Experts of a small language model: vocabulary 26566.
Below are experts of layer 7 (counted from 0) of a mixture-of-experts language model. Rows are named router (the router's row for the expert), gate (a neuron's input weights, with its number), up (a neuron's input weights, with its number) and show model dimensions 0-255. Each number is 500 + 50 x the weight over its row's rms, rounded and kept within 0 to 999. Numbers have three digits each.
After each expert's rows: a language model's description of what the expert responds to; "comes after" lists some tokens at least twice as common just before its tokens as in all text. This comes from a sample of Wikipedia text that the model never trained on. Tokens count by the router's weight.

# expert 14
router:482553522425517518512510518597519503512451515479523492507445390577546574446496489481517417541454508504470478472527541571496521396447509426530478506525500497484484533470585477601400549495587533434461444502409497574455462545411431525514396515517447624525506417503448465421448445592516565539523505522522483516433565454519441487485488480524481515557482509563592605551518573441505448528486401487479510480521391463482548577501585529537430532541422396517477550419500559545605528420561426544524544527413561518468481440469474443466514483536440381502468448500513465529461533448506482440544464561546541511389515439573511467565490518481555495479578541543547471478558493566481488534435578513640456449525437483440606474437445529469424550563513448569523483465514508553517455500491535
gate0:510597560575461491588507497432543525506473515563445531493459522532522547559505445478482457542568550478501452460572463414505566458507550559441478611531470379503551559448559471515498599492426580460435450421486422479453510529512461504574443445471441545520622585512574439467495547521514500516559499492469472470510536484412570389631440357551500463483557574394558571516448553518519540564434488538568508407463460502511601456494587433557486519507544531560485503446539475533428561489505496481541459467550417474476543469497547405456475533544497510581480494430531500544519537462519415532478567504530486508497490490462487500503430449432436516550465478533578491619489436462523532447577460583457450530498550438433462574462499604522595583497542515489505518444466499492546493545555506
up0:460574467486608474476421499482413450467495510539503451519505485421478546461472456447411591482473468465503514487481470455473431535447424455550438474420457543524562528544487573566463508512487482472512503526473517525552532413517398444562440560507394489530615544420501599571498491441418448512510581438530435555411504546478548474479562561591461547476591494471509513378514483536485553439519506401527375492470532531497410499540477587520435540584537522497558438524472496484456580521497563374493497528508514496547579517451514582414492484577473493517464508418456432420434399508470515479504490485483479490495639500468442521378486448562566487512497463567543438499496509480442510473440451443527465511485514537470539543490530482426494442465547551552534544477506513600413499597580434
gate1:520451576523481489498638492547515449473464460565498513469483524525486468471462427597421489508517492433486492506546470486519482493537449550478541524418574451453500499632513558508503537405443575596507470714470549523462523541567491593588451553484528563437511664581498505447554525491495459453437518555509506413409558495526456582541466454454512478519473600514518479413603497522466482493390484438516481523466501523477484494505579426550509510461451602468445552485523442476497502490569378529457509490525534375543595522518568515478469465479480487460547518485382517527495449457591535507483516551527507570467430355512453498426569468445528484465472437507453555520471482495472439494534550516462552498498516450524526538430515497532511453520449543466569515437489427457456447517547468
up1:449471473511468481479390475506392483555553497465516462484542484517402421557502557504548478572479535544470525463548511481444486619483487521561450520446588539566543563387513469527470429459516419524501541490553628505543488470478516450527568546549591472505455470473514476521473473502568574508522444526500555523497496578457542458502437566510448528497489458484499524497451467479487537493461556413410407445470536402574476429511382611420561487452553450495660442432469508517564473540477493437567459504464463503497448438515547486497511505487509519504523403492542557481467479467501518449431395426460523508482487625484480572502548508623421481564482617578456506453559468556478536459449391516558565545507376534427442445470503417480461528531502433569461479518553483464520531468437487
gate2:429563520418525445493476473537480580512447464581419518539567538439371498555542492452527528500558504550432452376424467417507597473522489459395549511472485533457481576446396427497473562452473529523573537498542511476387423512493476475583542495475441547466598492487497466487505451503458496543492485510495506479589548498470493537466503368492514536403525513514474459418489612453565475477418519525510473537512437534489482488520457436457509490469541522438512399458569544433471536504463477507526419548565473593479592494553524430583555438403470554508469453454462497524452428480390553522483476517505584524516538647499452510518614465461442557619492493491437518479463436469516534499566533549486556490555551468492457479469482495432410573462491482540561469465414534490568482418451465
up2:521526500468549559558453504443461525559510505539449684441427522467445505553547412445492571493517476584521491439616455432494455557475567470502479486434408528560507436562558437458520503456469518481533436519494541547390448481516493543603472464516529557504465518572507546454351487479468577531484596543507521498476522436589540538564516478483389510487535503631406552532499476429504521477468488478595516540483439550556552556466446436510552543532525520550486453444530383552524478517484560499568482496578469541499472442498447452590451517480502557463528596457538457536496510550506558543419459390541523476515473516540454472540489526492467542558469534485462468455502546504557540459512438518484463496462501482480518438423444482491498605517393470555451495612461520462575460448477333
gate3:476480480562595426363548497525530431570543489542507397484460496509496427453470497468462524511447490575628455572530472496498448433435517530548518481581421466472454454395472481556426453502519501538521468572467448558495508574440525557467501536476446399608509546535440521565501442489459469562431539532553474628434575494523492499517493462468525509520469480454524533515408469501444443465434527536545576491560468509576495426524500524469570582576527391500445405432424464519486430473555510445522498535512417503475446570500571483480616577495388525498481490582498450470501486383536548478445576515462534500533455546538512497554559535575513494469516525397463528495490480576533483589510547555445450567537469522613536517535540516553483628523443516514494423580545507475554495514463549
up3:584485576474576434561529470500490563580436448495508442484446511515510559493479584411515582593537598473517443567535548552456401555500539538535523502486474469476549519563573566480510458508467382499509464500532505480620501453511482482502475473527571566529519453519562549492430645458517449526439507407478503522490524498504525425546556543541661511503441418526494584479465612470470440472477530524481571425428516490568521591495466483483489524372583628521521467499609508441523522559501507515468415519450459551556538519485553449491362505562477500448519522521457475545499497619476517497463562462386470467448435520481462495501432520559546520465482519473551537419361512449547453552462450503496503452493465412467549445466538561497564487520503521442475459519517507534501470441549447
What it handles: Line breaks in lists. Line breaks ending sentences or table rows before list items, table rows or notes, also ---- separators and Note/List labels.
comes after: ".", " |", ")", ").", ".\"", "\"."

# expert 38
router:520469444454516479472543479497478554504449484559511469503483566402525511551573467462478501495485456568584434471542509461547430483453447472541487523534488420557389511561534489455546525543507512514402464512446409552538535494474529515540482390498544531417499553477442519541457609474476586446469510524511393536483526552523420546465497465559416561507514524523569500504476527540524465534481470537444598539540443428441518499481438464538498401476522443535591497510555443443546430454524447373415508531467479412468537406482490561432505545500503536536515481588483503441393564517610497504538505482513511450456471583436472450544455446477588498563543449480430544470487390355418541486598506477527490427504499513454577423520559516536438455598505460401412558580551518585464498546542440
gate8:452514534497499443384538550472511489500520468521570428500536486435532523509489454553434475482595472542458465503456521448499514545588382547501436476441453519468517457489475499412440512492597524470440580616594476424383408421567573447458487419496561536546496585475524510545460550493477478482449456543460418483442555475537407479488463542399505539470377494499484567506528530614523507525496489486507602455560563410508403558453525587478556482454500588444453542523493511441577538418475477434579493466552560495585555564482526477566526558525480551525489508498565514451407469539510531559557616504496539497433517453518502483512505518566553524474514532474488512462521513507540500489490583536527453490528533497477479532515427458408497459446421424590500514434519563566398535398392466
up8:469531398481453587355586506444501511549574520456539441437408509463449470559590479602539496562478517547529517520480461496495552568483557483592541416543491385491506409488501494433508527494528494521452498511516572475480595439534485549445457473509485527586511547507545537497525526480475510574470445529451447508508538563479428523581422605489571442435416390492466544540492522532601537542576497476478445433514495504490449439423523515554520491401579567484442543522518503420461506517518446425501486526392503498651488460474541503512473535455511592422485453473542386512480543489547463526555503533476393474513508582414492485541502521463456529516466413516466441475554457514466472552548477416575483492444546515470551573488449444401518530569448499533458396494524506507509385541473423
gate9:486436561455579511589489524476520500460597491510553421480376443460528540424468539526467479530511504494516461517517430443490522476591523442490530528483475524484500485497478544513448502567498465406501498446482459538528526537432535533436479576491477495409383498449563452524485492428526533508465473589625512442571536353453512437538521458565450503562453465556507523433528484441475459551519530536442510518545516493598500510495536465387484360530454391491580384545561509577550536463505457605460497467492457506431462514436569441483522522611561500388499494459620524455491508491503388516543479489466550462375569527491416498616506434559546461587534453417519521460510457498472466456467459540496497521439568478500491529545607518469520497496558517555412506431560509537524470523497465
up9:491572534458485485523514509460471459519571553465488550503492495464460470461422520419562563467473586513637515505392454468487492577499538449493452530569424478544437513533511520475491511490464561527460469459428491461470526481432537512457536613544446439504428499600430498394490513553478550443617468566584506529416531541436486543547615539576403530483528437451510498544491537553531416543526416557581480467588471600544487536513565417461482494431440541491548558626479605439586484516477501551471503460504515538485437437509545507476473547467483514476479476476511477475462399432487515577434518571565591505584540484439439438467521431520542494470569464427501431521472492491500501486483463465517499461478426586477527456434572552497591479608503562427410489498502576448449579534482427
gate10:531433468565407474398586514505574503513452531440570559498506504528522407455460507464466551468458395483483478463500512525475530535498502501539565411563490501532547488471510508514472614545462459465366510577575470538513541532530569552433593459549479427555464498458533532603493530561529483460533478562422540514457526598499593492551417509507534503427528510505561448466598475537531405462566442470471498487504548445524455491364480498491506552493577476457523541474468625492571556469490523500490450554487511526441498549522386444436426462437478525528517463490483547462564528445552482546535578440535453464556587552459527542453536578477540443563600618551481546530474560409461432461533455497465491449624455527480493579415531448477512454582456513416479576520503447561486478541529434
up10:422494423503602561527486459601501567458488459590522535590497441440506531472497475495458505479547531503433466442489508445593491578563494496474460484510486504531512524506530436539490524638504506542508557472398544489551532487421486525439432600447576403486466499532512503392499505551515450423500578394491479552565508575620419463560507442508479503495467509448560484510532540432493577496480502470493467460430522479436438457583473576519537507549551485503547461370541504519508559582485559436508513406445500453516444463453494344465350571463385380466524574552525527424486562471572505547553492511456531504546570444490554595502486497532438531541490583431542481483515532488583525530577466509463469467520478524450546556527443480471466559436474553476536500509524572521462501439477472
gate11:468481514536510457526556418484475551545504487468546486616520447513499552538545494522494543521515536477542520500523636524462464508493453571552439527487482417510518434619518546494487517405554434530515593494534473430487489487500506485476517495411514547496608513432574530459594507474498505419594500509450567519533382472546487519550484487524459574562533566447447535562590481457481451411456495503498426518612493558517598508417495486554523368495555471527460527564488509461461480466438549503459511479512513533501487484451526457485475448516400486441579489503552479517474455371504598469442542541527538539526424497571477496542526454521555327550527500418562514539527514544530582517482465493469504410543507528427357495488468547428492586427405464490453578381587483510492579538461493
up11:576507463559498561457390506547480551495538465540542447496473499531418532417455544454505359509616501560568480606427495457455460445487504555435543525514526551575506509480585424456449472462435545551536536447479492586466488539477432458501505547435511474595494518461374470523460507504502534488536472582481530499506552503394513500475560455492525547483530425528477509496487586542524588538574568522497536474486439520459493487519630494501495540564514516556548467495524424548606509521535544525566479551540437535486491509364514450558535539456493428473508538452458470524550562653470420440556481499437532597540435582551501530594556567493524509543431549572482501488453589470560579559436456452482497587463464421506529481466350495493457556472571513563557483478452472488483499457546486
What it handles: With after sports records. The preposition with and similar linking words in sports career text, as in led the NFL with 169, record with 14 saves, using, despite.
comes after: " to", ",", " he", " and", " He", " also"

# expert 29
router:555471472520508543472461543521439477580470439451419465553438471566458501466471487451558390523498472434509473514572434474503509547502486538467423557461581470551560526571544534401396490420527415489428549529454507467584488518469468404559485515469436536515474545445491421567488520426445544409454589527559513432514406468572542567523512460569446436468490547531556502472535564556437476450437576431509529506541463409583482543419500463576572566535426490503455508534438502549421550501536575523493485474514526432573556504476515600473452567483557565562516475529401464438535527421424472463456545507500481523526526489525557473492489488507616503449474421549475391489517465518426458560483581483474482520483590421546532557473528597478488415580449407498444503437520541547433494568428527
gate0:522457457547431500479495508480511515559440480515525398543543550490581433471513469558458514544513493541496376478507508487284473536507412455488505497438488539450589428508433438497501598429441466559487455578573525512598495480526450520539488573491407445466429597445448390562422519529489461505536471452494530549511442625539494480538575431417562478465462456520512489475510544461450514526489450570499599405501561501485550519490536508524512451390510497485512511497568478487486474475572480485484439464494486525561535458509482542519455494533565458550516438422519399543637536519462400499481525514455537411467407483569556490519564478508495601495465513567459581490499521454517514464438484513485490452579509500499495530496430508545560575563458409541556373625489549484516522475494538
up0:440489477489522485592418505498493551492477414464442475544485508486464358509486497383605443520548512468553501432579570573575409625451516464500519530534552521515490537413421474445504466504623445478541441421459484540536544509469439584539500454520449406467600474453619535522485522497377466510472469486540517505428517521491627417522537487498485489418491469514570503484463535478500561474521525440536483441513540479570570589528520509454471560530479483509490497540507586468472499552549485559525465435531534533415485549457413583534496535519471460586477449513489562473518570506535567443458458439443514501496573460525528436566463507494456436544567592549547508508429515473425457584454432564604567542562543528519520506563609397465531490507491564579473428461461485472511530477553567
gate1:542384518652565530465468590504567457405485463486467510447437456537503527557491438376527580556553524480512487374514536574626388494446537488507518504552476502488478519507478514505365552540540577454487431489473506492420508488465505455609455573472500545501481423490507570492486462569508531581540514470420433452524521529537526540626502481470474566547450502541460510431513475561523507481516455593472500427514453489518507527499544538527512471411427565509384467500553471580446577483548462515495508496493441428499526485505534499584528526493442453533577506490525552580497524503507461491493483448460466486545492458460520505496511568535448455535558400485467546507461506552463459473377429422522632558408536417521486418467483503589520383531557448443433508511505500536531469608489552
up1:508445441580617457516532433577443469511611508479521482561430478407523438581421429554558502500600520564501398518479491559617541554398591488604467530577585467475437495529449496495528559500563476387484554502643521468500513529488541442529474528474514476530491525513408505507535526558411554497476523446469450517508542465467476456497487514582563474500521510615456520545429438535511395544445458492522437519424475419503474505513513438464577479453537577449499504500569550542583454504470493488579436540483483441455493476509526540466511567479491470469463475600514562500520461451522514556607454448501521549455496408450505533440509465587534540463487431512475541425467420535548355492405514528467504508533557427455525549557399582489505452534531546554472497467469560532443535502534499
gate2:556470533480435482552521506482467467507495512490480513484475434459478487505524480446444485479473399539458513605574421428480471561507532380444561586568497595528428515535509441519466500403480516467546526484473469559474519530535472481585384492545507455523471541420607439551463528504441560512485464526519591548531458502562429400471519554530591579504543532447489482480444516481419594514469486528517474530509523497529535568513575468554590529487526488591509503499487563488451479545531522519527491444327536583463386460509550492494432440522476542530513449491546488433516520571487573606550553586497439518516549457490517449353498425575537486502412472515474558540489438336483515547583540546519513501576489603507475514513563450516564400471432456502506499436537413484433502545463495
up2:504535580462571596551438570529428537486499434450536463501479557499427475462547493474540516556586575483561465583459485499543458392515488500535549432474543491505473549521477528502599591573516503520519476544481548438436508429566566502433533498442556458496433459485498555574412444479509547461455547426400474584371531544564510519482576515566534445450483406497483444601521499532523441455509491492475526550549438535484451484467504563486472544529448530463423515562527477513543522367515446492505505467625507455513577459519503470558522444567472454496538494474475394480452411483498553406523483542591576524540574540480506497556467504439498539504578475474500578511448553476421506445427614469503622573520560492409572414497518562561558513493565609568533486494518504538485504452418528
gate3:506541512610505519457510492512429492467588529459432498491502524471516493565455451486530427517506449474554526478499428491506438540421529471481451520481467482538600512538403497489514502527513408533407473423516479466483510523459541540554448560474502558412430566510455466551627631579560507533583490435454457478523583471416471534451485428500569479499507522425493489490443462462530520509512555490440519468528386572553480450484484495561508485432412460519491411596598510597509554492496482604498561471556467500541417483493510506415465534556534584591513535487459479473474505503367535574483554562412521507412400569383493521479529483443460484531380500439511551431563520452509422446536413550547494475534538449451434553487569502590447586527460531530433501579462530451551519518454476
up3:563432491466513580497594507459543493477515529514466584484481516517488528485551527484452436497479466454524546431560413518513420565535427497427494489451507495445426512485477414524535501513478550452470599609444443560400558471451473422609622491471431540493448478555442483583556476503541569525521507393547510471644532531443465491492479407547456580429464522546541491512562525517506555488493485468462460494533545543500501569558514505555449418549493446562425530570616552500572555543559550569522448473504484549517496474480509451492504362543491518519533508453422499462572509533567450580540591523501464484587484516409402435510518469554496425445546535482587491495534396518471569533522508515494544439411527540482408431534481420503559529501442586531503493543438535483541534402498594
What it handles: Coordinating conjunctions. Mostly and joining list items or clauses, such as Siouxsie and the Banshees, plus or, but, while, &.
comes after: ",", " well", "),", "s", "\"", "\","

# expert 27
router:423554513527491515467441543511525546412471591444486594410458404464539579546445603609457530485519507618528487527441564493490483495454487472522497502558544466486511522576455450460425544556479569441573502491466529409564519503505484549519497531511582565445500514598447549486539525536508509558539430552424474494498430487465461473433572549532413438466472541480473581617447471530587530540455538428461507502480601472399490469484528565544545490521491517533509562493507482539529472479408526461498494430441496458488552510521413457519413589499569499502628447501565551439496557587540484495570480490517466525470465500451508519447479524566555441451582581508503496439597451460506445494451475570545460504528425434575480453480436512418436545424431560468503510370394471545472523579468452
gate0:497462457477526434476429562460516483529527546447432486443451582464530502424520543490382623539571461478477540412440472479497455456531526515579496583530595460558485553593471488545479430495556628542542485487565500586608541483585472532475504410531535464544457486563525488516526423464529588498455582405520429499438436403453515545437433597437491453491485527526501472528519606516539512452424557431493499585398430443515512562472497601523545565479551565502544559506485533426533534612479463450561504586479480464521531474546448589443487501495632530509480481506585457478526439527583406433439502507517505534493457438523485485477508529435514523437435508523453504477471553569429489479451425566495496481530489462469517483548528512428461530469483503462540411425514412530443407498522509
up0:463477445582484438433503462442463460477540497450596483580504488462516458458450491552415498545546581446487489536414475499527572480522490463502489565503511447567528457475496463481394489530588433565471487475487476603459443362447470406461413502509504392504514517421540523495538504554550487488492540499412568485494577591469549520548485561481494580545440548552459463449507549534455526511466457512554500427511526464505480601574402530528509465506493402537422438489538575445500544473486454429471510512510434443550433491491523554474550502543592477516437469497454593558547513495525545517548510547467514533432560484474502458556554530342549463503559513537485553587573593409499572378457579477451527466461480573430638548489447466525469503496486577496444497486527545536574482611434522
gate1:531408586533550484431509559526399471448492507555422487519529635527560551463660496526475554442499479629476529422532439539436425493524537474477440412494553485548512538487529432489447486467472472611487533545527402484510487490480560556529487549522467461532530542534475528482556437498557567574449449517475539518398532441514403450579502468448457457491409447460538494539515511460545447477540496552436571529492512445475526598468549501507497455421435484454509558475550512471518466442490524468540553485557414459549450480479473528556473522528483496508559524511487586538438538626500555433443483590483563499575531479501608519435482510479464416587505492503431609421489475475445435512540525419395469439487577525496486409491499546499402547541526546455559539410521480564498480615485462
up1:509391494561494520529467455468515470433466384495503513533484531595516433464493590481504428517508521576471551444432457506438547557526394496500494505544458523570538434591551556559478474495471494585568503489445511551496618452434472465468497551531474514421558523519504467523537471452450386420528456524482565507513478521505434532552459495535468525492428470388525385481464444460464594544501550492420551572477510448497539485484449503450567418482444498433533568522415530466567670516508545494414524519446462502404467486581523528461476487505513537587462478524409533514518458486424567439467557539577341441531540516557504546466553485461562437524485453512440473534486610407449434470462564481499511495562425555497494573504490496461423572438560519537525541439540517572467501538571505
gate2:527473404458481438499460519507475531413525475435411453490405453507572576483439557467431473381516557592519498524433486488470454575546507568559585557456481481480451462559454481425500463525542513459485536482464524587594451498413505450407535498519462465533495557474536491464524562488519441456486623515459462459486548583500522521465456452542536491451513463476441621521548538521470521392456506500595407489533542513488469501434492395374475452526416554514514512469419436533474537464527456585449504567461498509547424579489465484494494510518516456422444484507494408555523496521574460440544440540426412489526468504502534465540539439513603484519581529501535503625462483450533482501375511465510570584411521428495452437514489605509462502456483586548589527468514448524524484452576409
up2:511385492508482610496522596449520482460573556582418555447484526482454426482452605540505521517468542547555627599478491485599406557453475558503458492488489468530439406549497506562505498453496501501597521586548502566498433524550464567455532508495471578538518521558563596562518501498509478582540514589494477522540471448474579540442509523407521499556525472437477524452470499547534479383525510490479502519486510498429439536511454521468578545562454556591506508480459455499514499524392464596505669542438484461430410540533595550532521605548499492449384437486471438451549455515448464494496479460500475500504487463496478459603631397406568555544559534481472518510523431496466477420549556521523499537470497467534517488534502487470507535496579504485482546544519500602498504503498392
gate3:568570481494435593424479551525535473511422477551442582550457544466530493590489467526468521526557427571494485583479562593569420504528573455426484485489499473518421468507466451445548461482569554483453447517464526521432536471497544609548420433581458619572400447526487509506549496460529537540473550474487472475558513565507438465523535414483458443508484586459439460482468466512482554565531440539460603469494530422593511401533511418558533469459550383529480524560494432567442527482486493523424501563649498523508515517525566500384454450538577546490507527448533557522440492492444511537429543476512549480515511474493534449494524503547502531543634454579569540458513436500443519394500534396495453572557559465501518518445535422392519462481430513480599477479477445451483500479544464
up3:605535540538422540469378568525561503555526484552541549529562440477554525552461516564543476396528507450493521578413519532488482526517488414472479437517533410494490513550588523558547521523610469526475527499417486500542517431512514559469402514557521509544443533479560562480471482507502542492436489508532492538520511480520456545556557397590519569454433488493496498537557493524616574535450447509462453485463600547543537548543496433534537420491446516513484623580482458449428530548447442414487506462512586541566501494495505486527479562484487526522482500496559567553542531435570519508551547560538489559384501558434539587465446569569473536588538525684521483470580497513493511522477410450511496567566526475533505392518487496432497391529524490501500500422562460442603473518623485
What it handles: Line breaks in infoboxes. Line breaks ending infobox or list items, before headings, "- field:" lines, or new sections in place and species articles.
comes after: "\n", ")", "==", " ==", " information", "N"

# expert 16
router:507428525567497442518566443507559538547524441466528528502557506386569456520474527482477506487486484480383514528467428463508512480506554555501449441554525447421531393496465427529545519457484473472502525400474471484562480533487581505523446421571519517507468584450489478513455507463557483508541496623553466499415444525458497506634459631518568455531490465504457513495458483532469479478450521486420460530588511562470395504395510495559516542475577609476520597495526557547450611489565546424488523493402475491490546502470510410446539457436502559474475564503555506459494508509470560552460512588541547490501467568447497541538526477445491418484444613549485486574453438483473627489580475555509546379495582528515492506405461540444575495435444598511528501377573529539511477434517419
gate0:524522495440499465410570496534522395516491538491505613435491441504423525470504543510544514406520517526522560410531540431497461490449451442601490511508570508468460506499489479571524506429460449529452457483501527528616569475492451455404481419496543447579484490463506533443480539492541432500506544564467412481505528582376478486454504443563538542494472503516475516489584493510512411436546502470545481471464512424543553443488535572378570492496589541456470539524589505468551458456533513478581549524483565460508428439512441465405627506507494558468566551519572543537471487384485534523490482496483512462520470471535517523503485497453561514438550589511482638499574453685535398511520539527510553488535439541547551540475458594449409475537527467624482520515500532553510377570504471
up0:580441539516458433499505533545540532481481473571460629584485459547490498543484578470477528497486562452522603544480525521549492432461570562471479486527477488480492509474482420539471493479583484531464529603503542539601500534453519515564537489455467529530526543488466582428479496463535505503597548490402362582503653447477569481494513488444494589497556456442507576518543509562498398526533533479576503475538545454533425405495520552476421596483467510448452585515470507466577493476455525450481507531411528522484573401469480500554505507469528525474571489492495570477469481552495481490516361564486510481458368490462524566557488432443541566447569534479441436454623411489494461492460582559553524484523512454549456419527501569551519470468590550486402470581537562463418489504423429
gate1:403447539522486535512544555505593535462479450478518517515534545481520507450596518403435560415527449414436513463458469468525427531499445365518500595521554482470514554519542441473468447547525480393495530511450504565500464504548506525457502524568500516480537546510392519524472537537440463380496451484581469428438482499368511522536366479485566525490513571571519596500513488436570504470623521502473521588444524465522466464434514499441503482390491600515518514468463511429414465415509526483487477518508456429528451533533498489473566489609596491599484528477610535446521506529484553448457492511494494527507521520540458465506481613587595546516486600589521467551498484468464490580544382589590499464561511527490474577492518428534496470504530558514581450390502558495495449443490512
up1:555435501458492533462531437467505496561448559438615436481538557530444541552548549441499453442570469475559505442503532455558502441427464566431556580449530553453534511530470507506395391482432523533502540584522465545542487494494550491530514472541562469392462470607436558523516475438625449535487475455513462545529502562566447558516538500460460524414572562456498527527522537438471446540629446442466567486486550570472440527421476393489498562444499533471565491522549523421437490458449558434494559596444520576459421522498477505480462564615479526605537422503506504542543539511421567489579408519566455569421508457593435517518501540474501437573528450465487592486443447462483558460479533474519461535498430528423519552565527535559511501510457508512583461495505572535509456399481449
gate2:463462448367487530455490613557495602456521517588539560532523472522547511538513584417555519426625568515482482430490511551486422464509420506429510454572469413465481397488516463538405510533431537496434501542526483445442628501465488495450526552455559393506501570548622525485534496505501490508532583529555481491557520517424414510449433449517476495513603506618425525494445547549471516509564539425476430592507521557506486493529547554450504515562489537492566576502441495475444532487454507450429555513423449564447602450508405430502486568548499484514519559490490528547515508474490491602514493506510478515558511515447441374458472572533471491477486406482416497522502439449390506476524494499531491450490470509544551424541499437469538479457538599561573522557528506512417466411511429
up2:479558571563564556474486474456481521403472605474541430478501586461496477432467523445574463535536482544478435400536432462532559390543576531449391521503548450382525532456509539469419502495530553454525482472470433442545502554435541479554446519418543442551560455463568483448437470522436582479433492455566478444490511480447467469433531460405556412545605507505404540515485565506525501497471526477427489507523376559552449516486573546587420492473488490471524514558499465514447470449448513592497529460433546578494450450482454513550472498576565478475522406473514491584533463498443460445465493544474596546483496477516444497625463534431594549454485458510529639518438526411490617581559517495428490541530434516492519464530526525506580541520523465456500436479488458548447474531547437
gate3:489538496459441451526543477508495509474587484472470513542453463612527588514469478434556483438534485527498506486633445606512500504524452573489549486476557507527552436438498549472512416497553589474476540458580471465435536482499563431559513492498490513527549492508471541395491515534415550417535472553487518487475542536475446513543535525481518514543528484388538491434417466447570563445505530435524573516574418399544459526473484516435473510540423587486531481426490571446578507540496487547435474465506392475509586471497560489447534523412559520473595476576426440426412475500558500477437532532507514492527577484558451500540378519555438629530493531548502529517483452380574555498529540590571516440533460529546408594423464588426533497457411416537550494480511521438540492391495466
up3:463419504408574582569499541556502600565492456563497452454472529416374476485602499469416502459547486477498548592573508457529579562529493561447513447533516454585478531509536531473483557502547538528464549501425528421519553483434539495506513551464507468495496461520548467433482541548524428598573488517485533541530471513504437485513553452619524468409474493498515483416526435472450491534523478562520606564493534613374607541557539509589537533519478494473473477525481529555487564528505522525574534512437566526503493560457552510491574551471479566531463514483507594561479456498577507494456586498434491409483540334524604551566457529513469521521459492545529407460595518533517541551583521473446540515504609507428531450537516600485527531554462575458411560540507445506469514585470539
What it handles: Infobox field labels. Field names and list dashes at line starts in infoboxes and taxoboxes, such as Phylum, Spouse, Position, Died, Walk-on.
comes after: "-", "\n", "|", "==", " Full", "("

# expert 18
router:482526497544462435559518517516514453437526460501540520407530548569433561467406584559569517492429454429527543489428569531500490496549442537498517551445501507502518460483399531489470510431607514440586581538553496570505565432450538511465495552474547515591523452516419427561526516495618525476439450481565459529570490474471484523477565494473502501522476461519583548428521508412542496594503513488439484540534487567522487529542572608514533494427558493526442524456507478484451490458520485552516437479474556501596598447475447430500464575536460532468498416397513438550600500624416568494488508388502529631511564554617434514531552463396470481515587501514479510569494515431529492408492493545434550477538421471479570578417501540478512542562475412458475443526538576482527553469446514
gate0:470465483546440469586565453540556429493520453523564577492540484527537490587451578503463460492490635496395495530512523493469545487526556518512620540526461497464531419520499501493572521523528450521565366532441600495416517509504526468548457530447531447539458544478485444445533523475538537541512523523495456492495501474479571383550539552525493494451455491392540592537436557438514491502448553536542508530386500401483546509491589558403571551567413489493469495431567576357430487614572501474540505475395505434510529531421432501422493479527469557520484549465552490536421562504521541388484461488565531531564484549472502587552532447473512482519491501569496419483557458503485490463446521524551523534445427472523427467473563456511475432566510607500653485502491569510476428491533521
up0:500508529498473574489477404502477510505502519385510473500535586600442517487459382475487484568583492419546509527440493483508396519483463513580562566567436496468381451433565460524525475545522561501499584590594495561520496535437527495470559535482485462516495481530570593541434432380534493482459549466499543512454488550388443515515534437567456496467528529472471409475486547452435520461575559485389483504529566557498482585507529544538471423460491549478538487427597445511498506477527468524474577510559555502424514459529554521501482411457513438560567531514549463412520373492474444531516560517455517539458419519509415484405444546585628464466585511489459462556495446574446485434410524554490543484501530485507579545556508571543568446481479450543571588484510543449521453520515419
gate1:488527405527467502521479449568461546463479569494539526454451428501521518578499481500448506504480493574517564411483442501492356509467500489452407557439519419492536520455354592569509500541533453542521472537634507531523465508489440536485462526580482385481490435505494512510457445565517459448432518477438502495437463536599485497494518613552500498538435446457548550456478514475474463639500442568530532506523616493523544454467496447513488481510535418521548417468518518588508470477461507473509446572477538443576432584448543545519620486536494512516558593419448506604575456502455541412467590537496441524466473576500595536536471536590602483526488474470559500507437446546479477425483565500439552502491527463591558492534513515527571484453550555504512468475564573471374478472520585
up1:447432582491465465479480519468477535500518477569530518560514634554541522393515509613483454532510416583540417565480511479557516509460555450518606465494528538471524518514516502461414476449539472407488456499435536415546452464580523504506539544489552524408502499508493457465477483390389515513584477470483508520613508506494540361412450429535547547507568517515472502416522517389542488487502573494445426478471468549521482482433512558462550460563526569539499608560557492504423556479539454468523529368488541448549492537492586539329543570384499560556444449455466453420452476581509427512563492422560521575452597470514503538472553532441490544531531479485505524479498545522488478446588505497499511535509497454477387438525488416473464447447494536527459466482442518500470513531468437
gate2:559475558558565523453379570445403631508521527430518504545430550494518492537433459518451552466478449607498447556457474548474508545436485511460533496423436474377406516541449562469516578563610478425523434530554534542519549537604582473484472504565484427475499511519497521471465568606477508541428523462534532570525511553490600511540542479545485507524456487611539562555446543493604468429499509502491561532509506499481578509624549510517457441435525509454527441548544490618515550448412516438441436508448488461578509518582496517505442465421521471572550519559557467509543512545454415541514475507476514520369496443541380519545541481447510525487487418521589444532525495476568556573544501514469546507445515498513465521497441550549484475559474420469493480539528489419414525537585522
up2:557478493556536503573402526508484510487544572558520566512393535499470489593422517531424463477387469540498441425518478524485401474480489495543586453457469492566450462514443527497485462437445476538459452513517579494516592546531605418424437545527458548475494461489506444500470483411494454521383473509500530532431501478524551452484540499386474442575492641469558570543529500494535443387435549522434572416506534509412477567634543478452533530443559516452567462497521516501526541514394457409495449522501489584483430501508566474538527454478500488486518458477527512328543577518568481563498458466500514466479446550551468499584521460455491498482482578514614493449527528446504443552467478494468487402436502565586478416455461538554446475506458446446555432578578510484462469517503513
gate3:449501559457414527488480585591465444591560446528466473446492466578511547498501595540431536515520493556550531436456513543533524470480472500542483533534444508582502431419441591575489496454440439498530444532577546503469403522518454480473555506477538618519483406491624436547464434452545421486600479507485501518554605545468530510538479426523505560509589434454464591482416530577452552427510523460420440455588482473464548530505465511505509581484505418554477479524524524497577510496543503451472511430478516477446539489444454622504446526511535439445568508476446561556506437557513487453567437431513527480444559499423535466546344431546454481528469505494499474403460441525490516519441407418505434525530439508495532453400508525358508549504463622518485480491534538505512489491421517
up3:579514524445560503449424483541471480454496445496396541442499530542546484460439438530526513570554580546486509557449408559487555526488536427417523480557518524479581565482444490555632540397430571491526486504564576532552461539494470483545455541485535437544505429552575455513437550473505486517521455447502544406493580516477460429522333494452499482573512453503543522465502486466453565522628475532576518503371412433426439573464598491484464507560553583467523578569546494465527464499440573511512523483527487576512470565583418464499524495515434517481375602505460402512473491577439442582463470595540549515428545454458476527513480436472432474517547459479513519468490581468580558554566461519516554506498502422549484503515444486486495570482467515478539565475497483449518560476535585
What it handles: Heading markers and closing quotes. Closing == or === of section headings like ==See also==, plus closing quotation marks and periods before headings.
comes after: "\n", " also", "==", " career", " life", "==="